From a checkpoint of a small mixture-of-experts model trained on Wikipedia: 64 experts in each of 10 layers.
Below are experts of layer 7 (counted from 0) of a mixture-of-experts language model. Rows are named router (the router's row for the expert), gate (a neuron's input weights, with its number), up (a neuron's input weights, with its number), down (a neuron's output weights, with its number) and show model dimensions 192-287. Each number is 128 + 24 x the weight over its row's rms, rounded and kept within 0 to 255.
After each expert's rows: "gets" lists some tokens that make up at least twice as much of what it gets as of all text; "raises" lists some tokens whose logits its average output raises strongly, later layers aside. This comes from a sample of Wikipedia text that the model never trained on. Tokens count by the router's weight.

# expert 59
router [123 136 100 155 142 100 157 147 128 134 128 151  89 104 122 141  88 152 108 160 136 144 137  99 104 177 187 133 116 125 115 159 137 118  97 124 123 142 155 156  93 125 135 129 137 173 120 111 108 190  85 149  97 158  85 143  79 113 161 137 125  99 111 114 136 165 129 163 134 136 110  76 151 136 124 116 136  85 179 165 114 108 136  77 138 148  97 133 142 158 160 109  84 136 123 117]
gate1 [122 147 161 158 128 110  89 113 132 137 188 146 137 121  97 123 142 131 121 181 127 121 162 148 144 159 145 129 136 106 118 133 129 124 165 156 152 157  91 123  96 117 117  97 160 118 145 115 130  61  68 171 144 138 116 147  68 141 114 143 121 106 147 157 113 119 125 164 123 117 142 136 110 158 150 143 132 135 140 101 132 113 102 130 118  80 148 160 184 147 130  83  87 134 143 134]
up1 [142  89  80 120 137 120 120 155 139 106  72 113 115 122 140 131 141  95 139  85 148 122  86 111 127 101 125 130 123 130 145 114 166  96 106 113 124  98 135 133 146 143 116 137 103 149 100 136 127 165 192 115 152 113 133  81 171 109 130 116 140 151 132 108 147 114 130 103  75 107 105  92  95 121  94 132  88 105 132 138 137 159 168 171 113 141 156 128 132  92 149 164 142 131  82 142]
down1 [139 131 121 125  99 164 127 113 125  94 123 146 135 125 152  79 139 113 144 111 112  96 108 105 131 111 106 133 125 112 121 167  89 139 135 110 118 142 153 117 130 113 127 143 148  52  84  89 148 153 163 150 135 149  96 133 127 130 112  86 147 137 137 137 158 134 162 104 125 167 166 102 129 128 129 103 102 105 132 124  83 102 172  91 106 137 135 139 128 107 108 104 144 126  98 145]
gets: ",", "),", "\",", "\"", " 3,", " 4,"
raises: " as", " there", " such", " many", " with", " she"

# expert 15
router [108 147 137 101 125 128 145 146 128 202  87 151 130 141  95  93 130 147 161 129 136 157 129 119 131 122 143 107 123 130 158 134 109 146 121 118 167 135 139 101 121 148  93 142 116 122 122  75 177 133 129 156 106 134 147 166 114  94 110 131 106  97  66 115 140 180 105 136 122 102 118 112  99 127 148 192 136 155 149 145 128  74 136 129 153 149 131 137 124 111 102 139 154 132 142 137]
gate0 [118 139 183 120 138 123 127 163 115 140 119 136 132 145 118 135 165 191 154 124 142 102 177  99 133 140 153 144 160  82 149  89 178  94 141 127 140 125 141 105 134 143 140 126 108 122 149 124 122 158 144 136 160  86 140  95 160 114 144 171 129 149 146 110 144 141 119 129 106 152 135 106 143 153 155 162 133 139 143  95 157  96 125 122  68 111 128 158 106 146 115 139 178 124 136 131]
up0 [154 168 140  78 103 137 145 164 111 151  93 130 133 144 101 120 161 163 154 135  96 144 130 132 153 157 137 100 117 118 126 130 149 131 139 163 150 131 146 114 160 132  98 126 132 123 108 125 140 164 174 131 116  80 116 115 118 134 133 127 108 139 138 158 113 117 125 133  91 133 123 107 171 126 147 175 131 119 146 108 143  57 163 159 113 118 146 119 130 123  96 171 157 154 110 120]
down0 [113 122 122  90 129 133 144 142 156 148 136 128 132 120 128 122 106  90 128 136 135 101  98  87 119 166 157 163 102  77 121 106 124 120 129  69 119 152 123 126 140 139 137 154 151 103 196 127  49  84 126 133 152 130 134 144 144 117 132 110 132  81  95  69 103 166 117 139 150 127 136 130  93  99 168 133 142 125 139 142 128 125 100 144 134 132 143 146 175 123 153 182 133 158 125 115]
gets: " a", " an", " A", "A", " another", " member"
raises: " list", " range", "ero", " number"

# expert 50
router [100 116 169 104 169 127 131 184 137 127 126 127  85 151 108 123 120 112 123 126 128 169 166 123 120 123  80 142 168 145 130 166 124 114 137 155 135 133 118 125  99  76 121 121 103 107  92 114  97 118 120 114 116 144 135 162 123 115 123 160 135  97  87  97 152 144 127 122 114 115 124 162  85  96 143 118 148  74 123 109 146 112 139 139 149 134 103 117 152 156 129 134 151 132  99 149]
gate0 [ 97 178 149 114 193  96 120 163  86 137  93 178  29 149 145 132 112 143 119 143 139 176 123 133 101  83 115 139 139  98 134 121 108 125 127 143 149 127 112 136 121 114 112 170 145 157 107 110 131 119 151 135 122 162 212 141 148 115 141 147 130 115 116 112 128 144 103 119 157 138 114 144 135 158 138 113 148 115 131 154 107  97 136 106 103 132 126  86 135 114 165 102  94  65 126 158]
up0 [109 154 148 142 177 103 113 158  96 132 119 170  54 150 142 124 122 126 120 148 127 157 141 121 102  79  88 124 140  84 150 139 122 125 144 172 130 122  99 141 120 112  96 131 125 129 129 109 112  94 143 105 147 151 192 136 170 108 123 124 141  89  84 105 127 144 127 116 165 123 101 112 126 165 115 102 147 103 124 150 123  99 133 116 119 155 155 105 130 125 145  89  97  55 118 174]
down0 [ 83 102 119 118  93 137 158 149 125 124 130 109  91 121 117 123 133 106 157 115 161 114 153 128 171 117 146 147 119 128 139 148 148 122 126 133 102  88 113 179  76 164 126 143 101 137 124 113 155 125 185 111 114  75  88 108 143 154 145 142 117  64 165 134 118  86 172 132 123 165  95 130 113  73 146 118 125 124  88 144 135 130 158 138  86 112  77 133 204 144 158  87  66  97 125 158]
gets: ")", "\"", "---|---|---|---|", " =", " (0)", "|---|---|"
raises: " by", " and", ".", " directed"

# expert 45
router [ 93  90 127 129 125 165 152 149 109 156  98 135 119 157 172 106 124 126  86 122 131 124 115 124 120 102 128 124 146 153  99 145 113 114 166  88 119 117 131 109 116 120 123 181 143 131  90 121  93 165 142 118 115 161 120 120 143 123 104 156  91  96 105 130 105 125 121 146 140 111 120 133 148 142 131 129 124  90 136 111 131 111 161  90 130 135 163 161  99 145 140 154 126  88  97 134]
gate1 [ 97 167 117 122 111 161 143 115 144 130 113 120 126 106 121 120  74 110  70 110 118  99 107 146 140 132 177 136 150 136 120 112 132 144 121  78  94 138  85  79 124 172 166 117 123 175 110 120 120 161 150 140 154 138 121 121  73 135  70 121  66 103 125 112 140 108 148 131 169 120 168 134 153 135  99 159 161 127 145  86 117 116 158 127 114 132 117 177  89 113 113 158 136 129 111 144]
up1 [110 159 139 126 109 135 155 112 137 117 115 121 124 110  98 101 116 103  96 107  85 114 131 149 129 143 174 109 141 129 142 135 125 147 120  71  94 120 120  97 132 170 124 118 122 148  98 112 137 124 163 109 128 117 170 125 100 119  86 138  63 111  95 118 130 101 174 144 155 121 126 122 166 153  80 166 151 125 153 117 102 100 153 122 120 126 125 158  92 137 126 144 149 123 130 131]
down1 [141 106 126 107 120 118 117 154 129 127  99 147 148 102 118 140 103 126 149 102 164 143 143 135 176 142 185 142 110 131 147 110 142 152 139 135 150  59 112 129 128 101 117 124  79 150 176 135 145 128 182 108 134 134 119 123 135 137 141  83 148 107 137  76 138 127 112 121 137 105 155 149 114 130 147 125  93  98 127 154 119 117 134 100 104 166 158  84 134 148 163 131 133 129 121 122]
gets: ".", " |", ";", "==", ").", " =="
raises: "\n", " |", " On", " In", " Their", " "

# expert 1
router [150 124 165 125 135 105 171 177 128 124 170 114 115 102 124 134 156  98  80 131 136 156 131 127  79 140 114 116 117 110 145 167 116 139 198 130  94 111 135  84 114 122 124 149 113  85 107 142  90 155  65  97 124 132 126 134 130 121 146 131 101  75  89  87 132 148 124 129 113 138 205 126 148 139 159 151  82  68 110 100 142 117 108 118 179 148 124 125 154 118 149 131 114 165  93 108]
gate1 [112 135 155 122 106  98 125 145 122 122 168  78 143 157 174 124 128 152  92 153 136 111 116 140 139 140 144 143 132 142 144 152 130 114 154  99 112  95 127  73 117 132 123 112 145 132 142 176  95 171 109 149 132  94 128 124 152 113 158 131 111 123 119 141 122 123 152 146  76 130 143 162 152 123 143 145 144 137  90 136 131 139 118 144 144 118 107 154 125 139 104 115 118 128 135  91]
up1 [110 146 106 141 141 155 146 127 182 174 109 107 146 139  97 120 103  69 171 112 101 140 103 121 162 150 149  79 143 114 114 101 129 149 134 170 189 123  73 148 167 124 118 186 128 116 147 136 155 136 146 126 105 145 167 126 106 134 102 118 126 140 183  92 143 101  84 146 180 131  93 133 118 111 124 148 167 110  99 110 106  84 120 144 136 125 127 132 131 110 140 150 121 135 123 154]
down1 [149 119 158 168 113  97 167 144 132 116 136 110 131 161 157 143 153 111 101  98 147  84  97  99  86 166 129 167 115 108 131 155 123 123 139  79  94  83 164 117 143 160 163 143 125 166  72 115 116 163 150 127 155 117 122  89 113 135 148 121 171  82 133  85 118 152  78  97  96 167 150 182 132 136 140 136 125 126 115 146 114 123 112 118 112 122 136 119  92 126 152 151 130 154 104  81]
gets: "s", " team", " people", " family", " film", " band"
raises: ",", " –", " -", ";", " to", " as"

# expert 62
router [149 104 142 132 131 130 140 128  91 141 125  88 119 181 162 143 171 147 128  96 137 170 120 138 137 114 137 124 152 106 114 123 101 154 148 136 123 119 100  82  98 146  89 123 155  99 105 113 105 190 105  74 118 147 101 132 158 138 121 134 127  96 139 100  98 160 125 156 158  83 131 169 160 141 143 140 125  95 146  81 151 103 111 105 130  75 147 200  99  82 115 157 120  95 139 132]
gate1 [155 155 115 155 143 131 179 136 161 194 164 119 119 127 110 134 154  95  96 127 104 128 142 143 112 126 134 140 153 111 144 111 147 144 141 127 133 117 151 178 130 125 130 140 125 121 171  78  89 131  98 135 115  90 121 115 119 129 102 131 138 142  96 121 148 110 160 161 144 174 168 129 123 171 146 129 139 146 108 152  80 146 119 109 166 144 133 125 143 110 118 125 118 143 105 129]
up1 [139 172 131 146 117 148 152 134 108 175 126 103 164 126 113  80 110 113 130 105 127 101 133 112 140  90 159 109 122 147 161 122 115 111 126 108 150 175 103  92  91 121 122 131 117 109  87  87 110 170  85  90 123 136 168 104 178  91 139  75 128 117 109 121 118 100 145 133 155  91  73 159 136 125 161 147 136 134  92 143 129 140 127 166 151 141 169 106 148 145 146 116 125 153 121  79]
down1 [127 142 136 121 143 171 158 149 160 156 111 122  93 157  96 124 137 159 112 131 151 139 132  83 130 129 162 172  83 154 142 147 157 128 121 128 169 146 128 150  88 148 158 142 154 130 158  70 123 112 137 120 130 121  95 144  72 165 155 130 130 175  91 116 127 114 128 135  93 132 155 130 125 120 119 167 153  78 123 141  95  55 121 107 161 115 127 124 124 138 134 148 111 125 127 165]
gets: ".", "==", ").", " ==", "\".", ".\""
raises: "\n", " However", " It", " On", " In", " |"

# expert 54
router [ 99 122 106 173 106 134 153 138 133 129  85 162 105 130 137 108 105 137 137 142 133 101 113  73  77 150 124 106 132 138 135 140 125 130 119 100 127 175 149 101  98  92 138 135 171 138 135 111 125 148 111 136 111 162 104 121 100  78 110 120 119  98  99 139  99 178 146 183 151 130 162 147 167  99 137 166  93  58 139 113  99 114 183  81 130 111 107 143 101 149 140 134 133 106 156  82]
gate1 [104 139 137 136 114 146 140 123  81 103 102 124  94 104 143  86 123 160 139 119 131 119 125 127 128 134 110 113 141 133 102 114 114 125 144 138 124 166 147 112 113 129 128 150 155 114 142 139  74 106 133  80 107 136 112 137 100 118 128 156 139 142 106 146 137 117 176 157 120 119 146 171 109 105 142 121  95 103 155 132  80 136 142  83 138 150 110 105 108 140 120 138 107 148 132 152]
up1 [175 151 127 138 156  93 145 115 113 169 148 121  96  85 133 147 114 144 114 112 145  98 118 133  94 119  57 110 123 130 125 103 101 119 156 121 119 134 132  65 139 120 108 177 156 105 141 126  92 136 108 104 117 161 134  90  92 113 138  95 121 125 124 113 126 121 147 163 111 159 143 186 110 108 149 111  89 142 130  82 153 117 144 107 160 127 118 140 124 163  81 125 121 105 145 137]
down1 [129 135 143 109 123 104 118 167 104 105 122 127 168 157  57 149 162 145 173 140 148 114 124 132 147 106 146 156 160 110 164 119 159 177 114 161 141 155 157 109 118 165 126 114 145 150 161 138 141 104 138 111 134 125 109 184 166 141 123  93 104 119 111 107 130 127 123 115 117  98 111  98 134  89 139 115 162  71 110 121 104 102 122 128 150 147 149  93 153 105 164 185 118 138  42 154]
gets: ",", " and", ";", "),", " or", " but"
raises: " and", " among", " as"

# expert 49
router [133 105  91 159 113 163 146 138 130 125  99  96 114 214 152 117 144 148 120 126 163 136 114 132 148  97 132 135 135 113 105 150 118  89 133 123 126 104 134 123  96  87 117 121 103 124 122 112  57 148 143 100 147 122 154 168 134 133 141 189 145 130 131  74 105  95 113 122 104 112 134 124 132 135 162 119 142 115 103 121 128  73 143 122 125 113 149 170 115 102 126 133 148  89 126 126]
gate1 [ 93 166 157 103 143 106 128  90 137 153 100  96 126 145 176 161 119 108 125 100 128 144 148 142 142 152  91 170 106 111 136 137 133 123 130 122 108 106 156 131 156 159 102 118 113 125 125 134 130 170 134 158 114 161 125 114 143 121 134 145 123 121  98 121 131 127 107  93 101 115 115 109 149 164 134 102 170 122 131 153  96 130 107 146 142 115 110 158 136 117  84 122 107 129 103 121]
up1 [ 93 191 147 103 155  76 165 122 136 159 123 124 118 148 173 117 120 117 141 139 104 120 145 123 121 160 122 139 128 127  98 146 136  80 145 144 116 103 140 148 142 136 131  85 108 170 138 107 117 131 133 132 127 142 130 111 176 127 138 138 108 165 108 116 124 120 109 119 158  96 144 125 140 142 154 121 122 125 127 164  45 125 115 138 140 111 149 173 158 143  79 104 126 154  82 146]
down1 [130 108 147 121 137 117 163 114 104  93 119 147 116  93  64 155 108 128 143 102  97 112 117 146 146 133 110 156 132 163 110 126 141 132 122  87  98 149 151 161 161 133 136  71 131 140 163 108 124 126 157 129 161 183 114 137  91  85 147  88 161 147 119 148 152 119 112 133 120 163 130  93 132 109 119 144 134 123 132 149 171 129 127 112 125 115 153 159 118 125 123 139 151 141 119 150]
gets: ".", " |", ":", ").", "\".", ".\""
raises: "\n", " In", " As", " On", " At", " It"